Experts of a small language model: 20 layers.
Below are experts of layer 6 (counted from 0) of a mixture-of-experts language model. Rows are named router (the router's row for the expert), down (a neuron's output weights, with its number) and show model dimensions 80-159. Each number is 128 + 32 x the weight over its row's rms, rounded and kept within 0 to 255. Numbers have three digits each.
Before each expert's rows: "comes before" lists some tokens at least twice as common just after its tokens as in all text. This comes from a sample of Wikipedia text that the model never trained on. Tokens count by the router's weight.

# expert 19
comes before: "0", "1", "2", "-", "9", "|"
router:085135132148093145048130093146103192191111069181102146123146128159116136114103102133095123161148153132133103152156071098136138080163109101129132154056120117103186109141170086155136068135152135131119130147072117179129114148102140188096146132
down0:111124115135098116165118197096093108166176123177127175120117102108106063115179144073089121139092153107161212120110144110127107133079133089147157080139163141121137115142109129165182170095149095128154190197110153137087112118125147165106145179
down1:110133083152094102144124096108154105140126127167082133153096154140108145149156103055111146116169129158093138123166142083121104136091114103131155119110136156150105155152096133079128157104075152166096108044144058117090175170099104139092186075
down2:183125108178136076157074081083124123116163112102109171091181111077127124072086097098148157053162127077167167089141159178140156121088146141155139151091145116115108150135155137085133140156131109105121159153126152101145127174161169085099109135
down3:153168140138138154135063107162134104091140156172125107080123104161174201141085131108084092117128117168173094094076113089082113144063134162214128062127086160147175177118184074053114128143126130154091102082161048150109130195117140125088118126
down4:108168185122123120140086143116116157086134171110174115097153080112160176147088143151116096108110145135185105136140153074077118165103121152177105127167155104150089100122092084100180129099133125130094143151149085128139164195232096043156187131
down5:106085156114176104096146130082099104123183147187067169112155102104093067178140101074105192121106217121108101120176208140067175162082148100139126123169133095102142190097133075065128078167088091128182174079118154196165106123124111116157174181
down6:089114189156141059133132153131180163181113081127139165140140135175140122152154117118091120138135143106161169070109188141186186152166063114128097146166179136038155170096187084109169098076088158153098113118086105160144115109093106134155116128
down7:121067178138148104148107175137157100129153151164067144083102174118078088190075092169112090102140179108114106112099115174134161141102036116156198096119181141146128171201140089077121137124184130169122127129160182044164113136078113091164112140
down8:085116121141178133142107136124161165102118195148147128090151152088087136087109142089118144124141159193137105070073136114086138178117143124163086122145136146141114130078134123067175120141153125126121181063131150129158139110099175140076168109
down9:136077138178173115089174064110144136158133154170063226112112180088057145160109117129115101172127152176123112124126100133077050096103168135137098124140087148168136128135149118122121132109137127163092117108123160151094116132092087116113138160
down10:155121060098074056121134107125138104108056117126113145137188139192104145107185089132147117119115161089146122108178131116128154094126116155066059140087143138103150125133122089131152128106092113130195141109146179166133088122172099129151157117

# expert 12
comes before: "9", "0", "8", "7", "6", " is"
router:096092073137146083150149128107112115178132144149165185120119143173181127145076144131127132117174119107185086130138150125157169105159083086160193079141135149106212201119146154144120110173143187132083095137208061169117152164151123088081113154
down0:105093098137119165182155133129160072132126063136172093118158136102109069075122112079082135073121133159137107083178085116127140102115119139117139203175174151140121143144184126107158117124125159191109084115084117087107155111121081037140138126
down1:133101122106138113124156114119091080121125111174101153068100077138130094160165136045066182107113125164141168080114162162150075111169140160182177136148115113144169118177134128098144107180095107161116119202145067113058176135164182139175124134
down2:103153138141153111164165088138130106134119124166137128134134152033121081121146175128042103114127148119093119155201119091132119194152097169126146097083133115147155194131104162121165144137145089111149082129133167090079100157153108140117155155
down3:104099126102134115154143160125117123193055144141099091069151141140129157159117125150156091111104100139136128146167082124166097112190151142121139100146179148158096114173150140138090139087078090115141153097169131081117187114101110116125078145
down4:147152117090157125124132060152103107115164136057150080056142107175136090161108131160189113156157097151182061083100099128080135124182138146097057151200172134120176117098135147114133123139105146128129063137133110141144147107144166130132108142
down5:103105106155135101152118177130125108187138110150173215080120172094161150135128157140146121096199080148088029164147166088144081130109139114165141113107060186152089108113171165155157145161089110076120116085145088108172090100087172117153153140
down6:153131133132177054164162124132158153218077153125133142130067145118116158105112140089120114089099110115142136172110046113156102107127119214109086103117129170160136179108062151116110115108077100164124100094140141148141082120098156165105058150
down7:071154123137077148113092140141131095134141147138095112138044070103097142104108120123124117183129127105083153151094107162107072125093128094133136106127131113077126101155125162086079110181103105132150099175105128175168068151147125085188124142
down8:146107165130109147112115128125186135073135078056140171108086189124153133111141132163077106131133113137126116117119180165129152111175164107102055103106183194127115057074115062175154172094167102105097088126140128131128148102149082185127167111
down9:117124091115149125135079148099101135103152153188144104118110094114156146125109126126112168130113062140085079165100091108117125121146111131095145133150093149086117100122111153058150146149101178181173146114182101161159116108192108121083139124
down10:119119119102137139109135116138151135129125131078111096056109206080127133154121158194100070179139160172132090180135146065151171105189115120098138174158148199112114136144088108131135155137170144162123089150117113138151161194100091108133154066

# expert 16
comes before: "-", "\n", ":", "9", "8", " by"
router:087194129140155174092134148108088034077185147148123173136100099132082152153069167078104183138178117145171159137126160118120111105082096091113126125088125146131171119058130129095150138072098123133136123107105139101084159103080137158063189089
down0:126132129156104145176182165106171168084126104071133081092175186113176144138116143073044205137122118070132060088131149202116161132073114086125152141172121108088151154145148121137148135106098164072109190073105097141140129098107145087128126097
down1:114092155155095121102140077153123164137150088115130136126140114101137113133126123094077129148145097102131209134128133157101160097123140149176126087152127152093118124162084172154098108160116169073154087148111113108114109096120131060163130145
down2:137063099141098146171107126122110095147083085091103110140091130193119094074111116134161116187119079138135084107133090107152163139171154105147101095183115117157150133141095087165179097190113146093128193171156098158151175162147128169117125177
down3:163080134192175128156120152144127078050149173139145118156082169095094135109196104120051107148069120119108145162088119173103165029148162079134100130136132189136167130082144167154188116127080181075164131170166123165135196063136116137136139149
down4:204104150145138151172120142135087147179098177103155150124135091108134129127135083131159136163183120155138141154128117063106079101191121150107107120163135151123080106148146146103156132154129150205132188095157115044062139083165125129204211113
down5:183099168124114129114158112115196124119090133150131096098090087123147091184123144179134119129120163123155082136121131178154152129145120158175137110108103136132097114136147160130113132095169103163081116101101196113074089100155120144170135139
down6:138149091081140070105119100161137147116116082114096115131060109120118157148093121117095176110170122176096191119126091086148153121076129139002131096109152161119152133132112176138116124077118181183125177126127095112093105096115078127104121115
down7:110098080038123131146178075123113112121130121116174095107147165102123148202159190120093103142113157138093126108139196128152138156123104157141076111090122095137134117134106101036146112092083173124142115136126096130152114108161111114073093119
down8:159168087144133122159120185133198084119075099177137122107149156127098160140086143112135083146140116151128120188134092112096116139136112104144085135072070130120132115143096150149116182129134079123099142081089135150145150123083140143067055125
down9:102171185112107100134142105138109126097202118135142116139097117094132146080141165084089138088143159096105096090134142140153088153124134155166139092173141158150185162085169102124121108143111131143148158182171110162169169128111198111136120098
down10:142152152057140186109148093169085158096053151120135147170210157137147155107089108130160097163132122122065127113132160146124155137095139124183144135117122163145144145149149133151114168162151073075163116140089099158159058093109083152092130137

# expert 7
comes before: " of", ".", ",", " and", " in", " to"
router:139127169125086125119134114190108115116137133168165099188093118086175104110124158161115107106142113162125185092137192065178128191105069151093165159098173186138121114094132153126151168132115130083138150171173145081180099089168133142144128120
down0:119179131166129087141090163195146099134194127137096096119163151177138110098118141153139101093128135125155103058120094132133053104116129122086113144109114101157114149112108131078095106158146089134179138136157144124164143105112102102138163054
down1:160086119136174141183102149129123146117146142196140097166100149152109155144095158123095187150132138162075133118137151090109146141113145136051151170129147136152127089080162180100094058114106133132150162131105116168104159093168084126121072158
down2:135123100153078131046155121158075141122117156069138142199110128161163049129131181176165098195135123122096061156106101123122124113124152107126141091128112100075155119126100108170140110180116133127119117156147157121143190100173112148112118124
down3:176073153082142111089157145088092078117099131141179076090149151161113125065137154130172138058082122154138078144129106164124101089125199108170076110195162116079138121117177077169218131176111139121161110148169075090174127132092101158124080172
down4:107143123126114093082096125115147164182110116142112077153085112118143139151097095149119133145147177133135174092185168103143062170077118163116164103157090164092081127077172143131147177119099120132149077080139148152083118141110135120082169146
down5:133167151152151185118091109222125083081054141183159124161073114106118066144129081130144160161169084164105164060137124103132101191119129144139167136175113162087079150126094153148124077125057167158142134188112115169119142179134143144136117085
down6:132180138185097117191075128121171125136115129129178087165078168122126109120106056119077095130156090143123127180166106112147081107098090200087101116100085250117124101106182119121187125115136094130125158127144092141112113143156167130126102144
down7:096134126148166181143164135107142119240094082154088160103086163180118114137101117108139136069146146182109066093168103110068108157095128133118132115093134130150148186092108099087097120113137134158117139150107118042137186158127151109153146106
down8:146121149185102098106160085157167161135127083129092108097159137077121115148109149155132135122104139137142191153180172149184086135073073111111179170094098069149144190110184112086136127148079134148170120141143129120091065140147126099122123124
down9:105065119170136141168058061102119138177111049144127111180126107150120129139117151174070146135063119092119161142085150136052090072157152116171104106110167116122177098146119155184197096083094147137100160129103158130130158157119128157089143125
down10:163107156122153146170069084111107108131043137105126147087158126138064189101145121147170156126095177166126118155132185159080137119118138121167113091094099086110103123159104150099111107095136144121144123157080129091097128160166095103111107148

# expert 17
comes before: "0", "9", "6", "8", "7", "5"
router:148169173128091206174109134086100147144193130079128130126154126147122141190125094176159123176135083137130125064101076095109115062160147148163084126143134149127143135060136189167108127125100195157058108107134164173109127129047126135126093151
down0:165102140090129092183131085109126148136118073085006133085083102107159142165153126146176132114104089083122090102128149110104142153176136139137216160056126099113059131115159143095121101071145137144068102117191168144145151104134102147144202190
down1:067102113138112085147049134132090126105164116089176102106115126162179166180141115156124147087123119177088149175143133114104131123151091148151155150092058114129121116106172096095154110127108103108148142178140150157139113169123099092110109134
down2:106125135152124092142111144104128161062119169060155154105136124117116133149108101128081124140171128132151065086073126138111137152118184119157084168129070088155106171111150149101137118162058158126130111114134134217119102168185145078098136135
down3:147163114106110154117134105122128065097091115125158160117122117142136135104129109105147069130061177108134082175178174147104121093122128143088139184122161123101058115155142108168121161131092149125153185160223180106120135094129134103069156123
down4:193154107105129079100135162123116098087126081105142117133196125123125149160184089073131134133127104094137174130170172158155127109146149091155140134142148117157115170142151102167177147074095097087112142182149111149153209109173175088122122166
down5:138138166155131069087107126164101166132173196152169172118137092086136159214059113191157120203145099175156143127055118129097145103148154097084129111105149125136091158098158129152193090086115095158131062103111133155084081164085112142144086153
down6:099107097158132136191123099159168085153188113119124151104121154073117171113144099165200094085180099145149224121118131145096092106107186124097115163147119133076085126111105118070136182140165136128113151137149114107149094110124132153109068093
down7:166152085111114118128102100112149081092112124086052093088093098134168141108112084178146160088098204127118081111127155134157123120199165120164088144061129136114146180153122070127096132108156075080182071112060182125108183167205143068135126169
down8:155110178087182076129130100113112113183145155117140136085126086154124101119094089199129134120165106104214052074125091123107144118095157129155104144146098155095153115073111071085135139124124153126091155123148138117098196087125146144152176117
down9:150140125115119006140152138183137201095139104075147070050185087128115116100082110122113132154169154106123115119147074125160155141154088088145163175073149108164126164075118143111127119069130176141168217130122104163141158132119145119113121120
down10:150087102154060136110161158111066151146140084092145169139064165132159100085138076147159154137088076145137114128135095127106104108108134128149148171102126127108119196177163104096181167083138037161091133148154096120125147140115106157088182185

# expert 13
comes before: " ", " \"", "ly", " years", " time", " List"
router:129108150113114091160159153131112087142092093112102151064141088107138155157127161092107131143157159127121084157129152159135104191176137098159173100206188098115072100150137182102128050124102109082042104140107126099162151158092113109131154108
down0:134192107096080133139128141140128119096092127179185146110183100083120128156161162173134168122150114107161105168120097095165090116073063071134099176157107134159143110093173106146171095114131109083108116068141135142119138127164138156167157153
down1:122108152144145112128110134095084113111134143115104170178118161168098090117089154121138108113122169081139160122092128155130106148110123110137133121130098157117144093083121116111153103119109090125090131137150107183075148156107109120128181100
down2:215119135108133176118087120141126100104135109158150179183142117084161128075076147121088085150123101127118115069091177130156151174104148099079169129142148132147188101133120148151041123135058103105112131158115101124136152129117121120142142129
down3:167152088073127129132099156093101129108062194120099099160120108107183142185128105131149152207075129093109122124111105146141119181123111105112132168137058186051087166149102168202134139133111164118106161127144150146102092118130046096140153194
down4:166121102129138167069147125126094156137119208155129082145111055158072138190151131183089147146110149110091206121180123129140116077148151179158127144098134127095114046124123093191147118159139140101140099059097136199143149134150121138104122146
down5:116127130088110137161154147143143142087112157074086176114107191140102105142061163146117110184161114098052150164119099134081129142136163133112118179153118141175126168106107134144164165145107103101072115140135093159177127132085054174149132103
down6:159117164097207157148167158125183133121123117162154135170143148117112065136155097138148080145104140151189143103135106137135167116151147137157070092100120153163133060189143120094158085136099166106145124134108122170140134172211128146135091119
down7:181070147204099099142103106085113137159124121142143143129097147100187128140132110167118105118108132114122072203111108129126118111159094126127093150156169183119140178090161189172255126150085124158084090149102164145075110152095105113117146142
down8:202108135074112173118126111107190119114117189125147104125170103097139071130070184118133136118119102124175080140147164137189117153133119107155091118110110164160197104101138116101144074133146178115182139118089170157121092134123115122099118069
down9:136090113127081115159088096109126121134182164108071156131133175179089142185054128101124140108129084088170110087134138171149122069092151124125100122086160118136164118101148201146186151127150131156117110128108119143116095126123144146132104071
down10:068118162094138132093108161152147117160141194144147132157145123106127180182142101104124177132145109131092124152074126130151083181124178140134115179117050144138091075123140153140124137149123133156123097162121105200189115185127142172119152150

# expert 15
comes before: " ", " the", " a", " he", " his", " was"
router:074087122120147088114113084074127120138089080057151145183170124079105109129135130074113129107140116151116120125106111131071100167111141075182168114148109091142163176199128128144112164128146146120123115199167127077174122156178127154127131147
down0:134136143138079117122153141133105081146173119149131104145074110073086124104123125126146111097114090099095163139098138120100152114146059135128160164183128095190093156134153181072102139078088138131140140105174083118097100133129193162161132080
down1:211138136161134136156117150079132137102126109149144151132052126110144102104090159133145096093097204116121111131086111129128152120104173163168119093114067163159185151178106058108171116143106098154135176149122125137118107136099144148103126142
down2:162130125131097097172099131106162102106034125148178156123076086134151135048158143167121086059119098094154171121123108096125125126123116131141123102090113121132128119096135123130129146157163161156141152131087168185156104110112113119117101140
down3:089125142123136116104086161074134066115125152206131097150110101103143102120158097103148123083109108085183132097109117149119126083154160176060135099186118129131145124087084136138126107145150141119122090146143182172163175129122161119131114136
down4:133152165200157109082101126129143151077076163128165110136144130144090072112148191151106143105115115153133078147153127178100094130156124171104187164131099140115105101149095115144142108156155110121164093085104121140058120064106097176190071094
down5:121097174129138136178150193078124155122111126157100091171109148130130104156176135170186118131109096128212172120169129095172148189179108151149116110099112121118128147195121064096063162115105127144214138053099136140099133153178101112119132116
down6:146146143153130119112080142106148111114147191122129214180142192157148126142091130124119092177091115116138087142130127118073084106105098123182124096113127210163163120149094121172095184105122112126154128127157072205122128113084113138112103112
down7:120108187146124133105123132169098097155123121151125157086132132152090116196110128095113129111101193130120125193111082186130114147150162092155133094132152143128105194161120150098133146133060191126183096207063115144119068207099143119094133121
down8:162168161078098084094093065121095137182127123120094101097174155138119103125144098146176109059090096143143126095136145114090146153116061143137093069127087156174149099108128152117064133149138120137099125182118192095167126162078095088066104146
down9:114050145150120124131095125136168136098107158105150086150107190113160072195170136124133173182109084110091134196135144125152117174080154175085143099127168147126135144126153158135123146063094192091193114071049106155135134178146156114144161067
down10:078072121114113119137125082098117126084115136120136109106138095090072159186159141155097146053108123082148192094218128171174157129104132121123104180135103129135136160120101166118160090149096121119127140102152131213106147126145105202126139152

# expert 22
comes before: "s", " of", ",", " in", " and", " ("
router:164145153140159136186122168141125135123099138154192064187081178092128152116122075156159108055126127066094127098141164112104162193131080150123075126121079145138076146104132145141105097141193137163153138142166136132122087129079120081096136089
down0:139140164092116141092089147181100144131111093120100133139099093102142102142070223103091160140126105177146132085086166131135065161102119081094103087085148140142111159194131141191135156170130114129171035161083106129136140021090173139137126141
down1:132164161103190112116127121154147127156129141112081071111095153057099150112157147175149084135173125109171120153099144174103152123079121130189152147125093114243149108114129128147129103116146128139140173114176177109138162102123185125170128137
down2:150156129174152165115132089110070117139165178063185096117129186129104113082074142177075111149120100128078094093115144196162106108082164108134104138112128163104190118110121113154172149196138093133120108142128122181153116139144126117086093184
down3:059141130100099128125150109146142121097124104094083094151161172118142145156107127125153107152155098113166126202136176134101142080075066130079205092194183092110110089029085142148089201144149121088190144207125210090178152079108131127159166120
down4:098125140069144113144132073127112091093116174158109080176115152153135109096138108172140086145129154137123170170112161126104124129117110117134130198126134163144129145202146101170123141110181076106101141136180157078123140132143129112153102141
down5:098144072112164096162107125152132165178094141139126123134153165177157101138118099162084115108131106149149132140129092148149105151133156077165216086115068154066123147152189127103060103117104100145156125051179138134150138105139129120178157093
down6:168165143055135087093110133179100136108167151124131107123116134132097136130101191104108125095171177169131130149136152102159093034168146100154117136094092171121121138094101105060136121074124145156141182151130178108107093141121174094116102088
down7:164194095116102193135071126147088131114079122154124163127155140119112120151082152154114148104168190098097086089112162096097099155102122134090159056140159121156101089101110101104102136124104139161116118123117144148142087079118170134135090122
down8:135102142113148128117145110054136083127060118124133083130115069113111107081130167172067132079135116119119098144147177134065123123120103082148135126129091125110146170072140137098127105136175148114108099172140076117114133161130104112090187068
down9:133119114124099139171057127157174175219149140088124153136078136073092126142090136151078167120075119134111130120089141159108143095153146152097125147129084082148121125105094176178082088158119117099161153139112138187153131109147181084097059121
down10:151148098166081120095142160089167125131162108180168152151121195158122071135127125134086168171087136156097131150132110081113140153143093123146132127074132177120174169110143150077123116142104106111161080110105122110146165157128138129124165135

# expert 29
comes before: "9", "0", "5", "6", "8", "4"
router:142113175144148173164158074163123134164150120143079093082140129156124160080159091098100163110100070140139163069110081147090178102130171151142136121086082148140148098105120115095106132150128159177065114077126147209064138145116119108091155092
down0:066139128066193076171061132145092105145132193094181142115162119088137138116106130145080117122091117152063171135160105155091116140087159111114091113101134121159061079231076124160145108165135079140140108180132135086144139138088136116142097116
down1:094140125089129152111163175081092184121129087080139125149114140099184101135080116093128130151166087093121130111156084150096126081138137150085146132137190130111119129143139161143105099144113126115109117206097179153110181097083148165158154155
down2:116122142155123065091112060095163138155145096126130100121143145146111128067081174113069146059099089179129117092131088120178091111169170201126100147156121188211157082120157176123173046107155068125149059116086142171101087161099110168122111099
down3:115150149126118169133142136101106159145109155130068051108110143044133084125114121154141110150148141153081080139150145168132157130145093125121209237176121132131111202182107117086144136138107178139164085194128193140108112134134146126110091147
down4:122148171083115155096140192131192106165140141163119133131107139190150125155109113125116129130158155117125121168152087066150164108172150098102113165132097083086127112146086180130070156127108123136142080181094079096125130061157131115165202099
down5:149107141112124112151097172188135100133189113145172154123101162148100126172133157137138072071113132120173101149183105070146163098100094111170080121108187214067126085110150086061068133121118113146128167154085184039082118193081099147182111115
down6:103163116132193109075143131137126164156162141056173135063166142158143150078126142118085068180195104076143153159162136151132091173079155099088135125136133114122155094154172127116130071107137054162156175181128125123111138075123120093137193133
down7:131122121116136075149164176102113077112161204126183109046146167091124197108074140152148092136095120148126147126130121149068124083100128126131137099086141185143151048152181176177159106131104056103176174165157137106135143149113070233178122118
down8:109133105118106119152084121127083101072189158188156124079136190151191094106093132127106117149074152146082169164082112201142190162092141115109115067104178117118153127126194134143082163141061105123149115134101098143159115141122106047142098102
down9:097102079138159101187136194194143141193095054110048115080132148120137121111059112142170095092159144124111124169156131073126126133183119117117151122144121151113116164130110073123113128171103151144115173159101136077082161083117133155132111128
down10:168169132096109148088175051119100174095152136122120117118140102220142105180153161092141044148164183113123164072119132093129104155174096133138122114125139100096089125145218147114064165181134127193109194109122148083131140179138143125185117089

# expert 4
comes before: "1", "2", "0", "|", "3", "4"
router:075094128146053147126108192136087143101162179143084113102136173075078074096120127097178106190092141115085110175161103084056139070104206148114123123157086133154149126157151112149133097127183126078163153162066078146104129092189152126159177159
down0:159185178126114132120121073123156139147191173095122113112142144119167177159113128087104100093121161119135178118127130154093147078093190123162048130093160104077186178094109168113205103210108147161146080145106155111112133065151134101126101108
down1:116220142098143138177090121167187074142086148184176124114109155145133138151134116077103145098151141145131173078106129153112094104163115095153167160117137094060063137125131117130124092134157096125156141103113102066163112135121131081136099120
down2:167169162119149119134126128132142155135073154111141049083094159119102112088115117131120116164125107149133054139061076137108157130103143186114135128102116072088153137174118074105131150084160157150158103082127164095092122120150138120076114088
down3:121159100166137157115084113146085173146149112117113111149159101121093128109095105146126142116181070055081114171101099119100107098199140108062119144070177102134133119091119146151160177151066095156100113117149150114143125134165115084195169064
down4:135122135137115098234076114141151096137102133131124125155112148128135073109135122123119050146122138169133113123104098087130127189125149117170144140147132146147100177138193166148087173116146164188157149125127128071092144119190144109168130185
down5:152098178084121091138116160095143189100168116129089119125164100168125144193168072142124103140113082133178118097192161127154073139156111158094144138083174117075139083155159110048065093164131156199136126117110148111156124153134131150166122137
down6:135159155165097190170062098148162124221142141120173117135156140173138106139130120127102137126128108100127121119113121077081124116132108150064109105132077187094099128119202150147085155125125180136173142134113135127113111103128110095090131117
down7:140102108166119089129147136103077141160137109163144129135110085137141101132094156069108133089137076135137165118155091052134157087102131183174129171097084118100116128133118144213183201154164160129100156090122084106152127119186166143096161130
down8:158160135132094201130075118122130149160140126104147097115069146112154115158139138185172110139148203070099113198101112151099104140127114169096177110137155172161163134086178162100127120147141135110174094095157162120124145103103137085110177128
down9:145151147100109134133132116098167185091169161128156187169162147169157139099135125113114151116124143133114130111141128201179136128156113138136170130119158134127146076141147098134161155080169202138182101063128116105105103125126109135114100090
down10:151104139134079163060106154163098113070075168127129095174062151115135137096073156130144155163164105081160127132149112133086105143148138130192151110076103097113126092120115164170101133108150112107091147169133147127107133150157202167107194105

# expert 3
comes before: "\n", " The", " the", " In", " a", " He"
router:129111092108129133116107102131180138131127115133128154140147080103163111097124112059071082194135117142095090166149097093110145147091119109143137134083104037125156090152113144130134176161161084079087166183138128120099130186089132153145137153
down0:120122069125140117137155125107144077114181111082127134159090185224192142140111174174132134129107125105139139109087143069131168157163160102133129184146089111125123090105150086107123138150176093141118096160099081159126131089126141166145093079
down1:166150124178149103147111163125137072089160109154114082196101146093171125111133172142160119202138075148101120179146136148104095166132126128117151110087093149064102113073161138150163091138086087107106113117118091138148173142113133090131122087
down2:186114082126112106111111162100161108166140072161118168121187091148108135126099117123090203170131103171123106149100162097122092051138141168143145131167132091108107175160155144118109090141071177138061062133136108086083200135115090103095119081
down3:100082115116115103131095101097161150157160146074102116166076191108123125097086124077104059167157139143157092110073126141153129166135147175084171100130086114172137125120175079158131194121152168130184121066125111117133140068145099118123115154
down4:162137062110104120166086123110125154112120156152106098159110089122118121098143140185153038056146150131182121167108147132132143173185131129140094157119093085150073166124143147125075200168155093135097085129103173188097069153159115138096118109
down5:173110140131156117159123102121163082140128091169126104109104145123152096137101092176168116124170081134124121123129153191152134145112141140162154097058120170149100095093106185120158110190114083131151139102129169105150107124146113140148202082
down6:127085164132156110117120105118109088174144113138143082101115082165111197167096168098099131080102149169148157099189130131110144108068141131159102095130128117072145113134173177125087134121143135145097112133111110146114100137150118114180132134
down7:140157097149122156136105095157138099106142142172141128157097157133126156107135123126144070167129135141194130182142120147115142162116070088156103128116043156134107108147105156143154120125045112108130076089159171106117162160129168127143118166
down8:159116144166070156099161095083089100072140056142136081094114093134133144137134099097159153109136146153109132094152123188143124125128085171115153072181162114153120130105164167063140091223133092177157145123126134063139148110145148126084120085
down9:169099130116121131175130147097150148120136158094142092140141178116102152070093120108213078116140170139167098169182102079111121111174125095094148201128129127139140125128131141126148178112147082155123138088177130145106149164141152140152107184
down10:149128095158134105171117152121118111119053153162155105189142172173110140148114134123153121113180111135155142108105118130084114145084091123163103145110132112152180094150115132171091102156129078144084108072097149107100036128169137121130200156

# expert 21
comes before: " |", ",", ")", ":", ".", " ("
router:147174065120123079120061137163158101072142171083127121139129163150145114126199123152174151151081124115103157136118131121193129077117113167201168184097165131117097130091125135128151119128120148135174118127127146143145095122094124109092103078
down0:159114144156159149075139175131150061124131143084133108135145173086124113133102172165102097172143127112141165111124137148185101158074117125067147071173131166096135145152180174072179152186078113131124151167085102158115178172097085124096148117
down1:102186137109148086124125155093148124153176128169124137107087112181093152138062180101103150099152101098140162096126097131120127149106160147192138147142146078150091135052086127080138152187153127141161163117101136117094114167139120138108117122
down2:099089153103157095110125086141094101065159126103126072100171105176160089119149163158125163144089115146091156132175149145131114101176118115098084187166124128123128067136123167139118148105072121139097147101114151127106107134161122035126147079
down3:154150163139086123092138078098166097113128097135137133132096138119162094138131168186134126136116123122129116045168117170182125083143156092135130158121091107150164178146096108136150130141083111148184084122112141156165127106156089087132129058
down4:071131102086149117142153119108137183165142133101109120111074143161214138104110108118078136125112131142083114171060116092154193138128166136175150182164093147136156141120136098123131143129132129112127190166097116125098105079090131128140111124
down5:133149123135110148126105144128150111151132076118067092091085110197173116117133165160126165109086075102149062115170131186166129193102130107102056135063147079128074093082139140151127125092150099130123149158108142169129102156142114119126096128
down6:164155113106208199183099144124198107172098103187123130075147164105115138086111099149198106091192091129033112119124104121151144115127202154136135173088166190114184097134105162132138145138102118099171113132111097108060179125117125114188095151
down7:157166146148123179138094118105127116130146125143113075168125183100073148162115190158156101104099142125155098181113109138142090088097112072112176128129154123115118105127140195142160171117118146083083089073148172117134117145113151159112140068
down8:117102102154128072161131155150073155122136136094115182157138090192140153145131131119172142094114125101186160178149133163121101145160181174119152166110141178111153114142173174221131181124111141065102169121119191176135146127120079123100095118
down9:188113102098162063148145180147145167104061168159117177152163108127130149168133102116199093160151130125131135133077125074104082129157079111137164111093147160163112143129197134122111161141117119134178150175184158140137094078072129133146121124
down10:151118181151102150129138110134144171151124149128122081156128140160119126179134138139175119145128169157115069156099078139099093091144141189092185144073078152068131125152136156177097146057120163197197106093072137143113093118140173126186095093

# expert 28
comes before: " the", "\n", " a", "==", "The", " his"
router:153076143156150117094117138119157153119147083156126123105206115095128097152105148162096109149103149157096118130177128080139128107166088132103167080171154088182141143165082135141116191082139110101133105141152205124101103204203125178079122153
down0:190127138148111109109135078138185120132152181141148142135145123123162121159044118149116126181134148129103068159146110158140112157104043103144156166176130156136101060092100048102095105121142126095137070162151158187098128114083180171069119109
down1:127099081148096148147118085123109188148118069142160096122176128125137162138172129141090160173110146173136143103071153057147157151111155136143143141123127161113104161152111138109154127126101143146152109115103146163133108152092174138131110149
down2:171127190110121143110174056125149141139121064070143158171156109133091139080132149167070170142169174097144164117118125114113153144105155114122159205113113172176140117150149106147103137138143177067155089136162141087098100106172122117118125084
down3:109156087097096081174105106114140091122135160149125184110068163143170152083084136155085171114137116118123135054113092042103100102139140114164147112132151188162110132077158087143160134176115145111144181132111063087133124109122105131120137123
down4:196142131118057126120112162174083102085166110113137103151174073150129195101135138177120086174185145146171119110149120191105119078154107128148117097082154121087153065104098140071109134139134162121112128123106130159096123123177174124099157099
down5:124140145138159136122115157106077086106110107173082084112134116181130078116140097157096151132083089114115157070114091162138112078143146102077110107162179123138141118119192106138112120118128122169135126125118152100166135075206196109164093102
down6:158097143103082162152112145155096147155124134142114062118172127152076077139152129145107130220118083129125129100092113098127096136168155139136135096109152135095119076122180160159100157110066114159129086171057148134138173183077126117126140187
down7:105148155134128090140116097181141105126184104161093120143085070101111048107130119109089101184105150147161126144203136099128099118062134101165178136152147097131103136138087089115137118144038142181164138157128176148131122184116136108114142121
down8:152187112125151187110136132128141115126138215124112174147093149138152054125084140132200132165159154174106122083112123128100111127131089119150126108134147105154120073180089148131172104149147114145109138147123111173103135075074138078175167074
down9:117164131105160122128077127129144106143150133153078151153157129060100094113163135124096099130086200094114100116162110161117106118160110118129130123170127077108140141157089128125107156116109130130156105145136075091133137114078101146160245153
down10:157170115131154082164141115067135118120157103103129105097091120110128162107133114084146225140095081089155165124101148167110139058170090121124113134160180088147181122157125114060150134099217139134097114110157125072127070083160148186103064120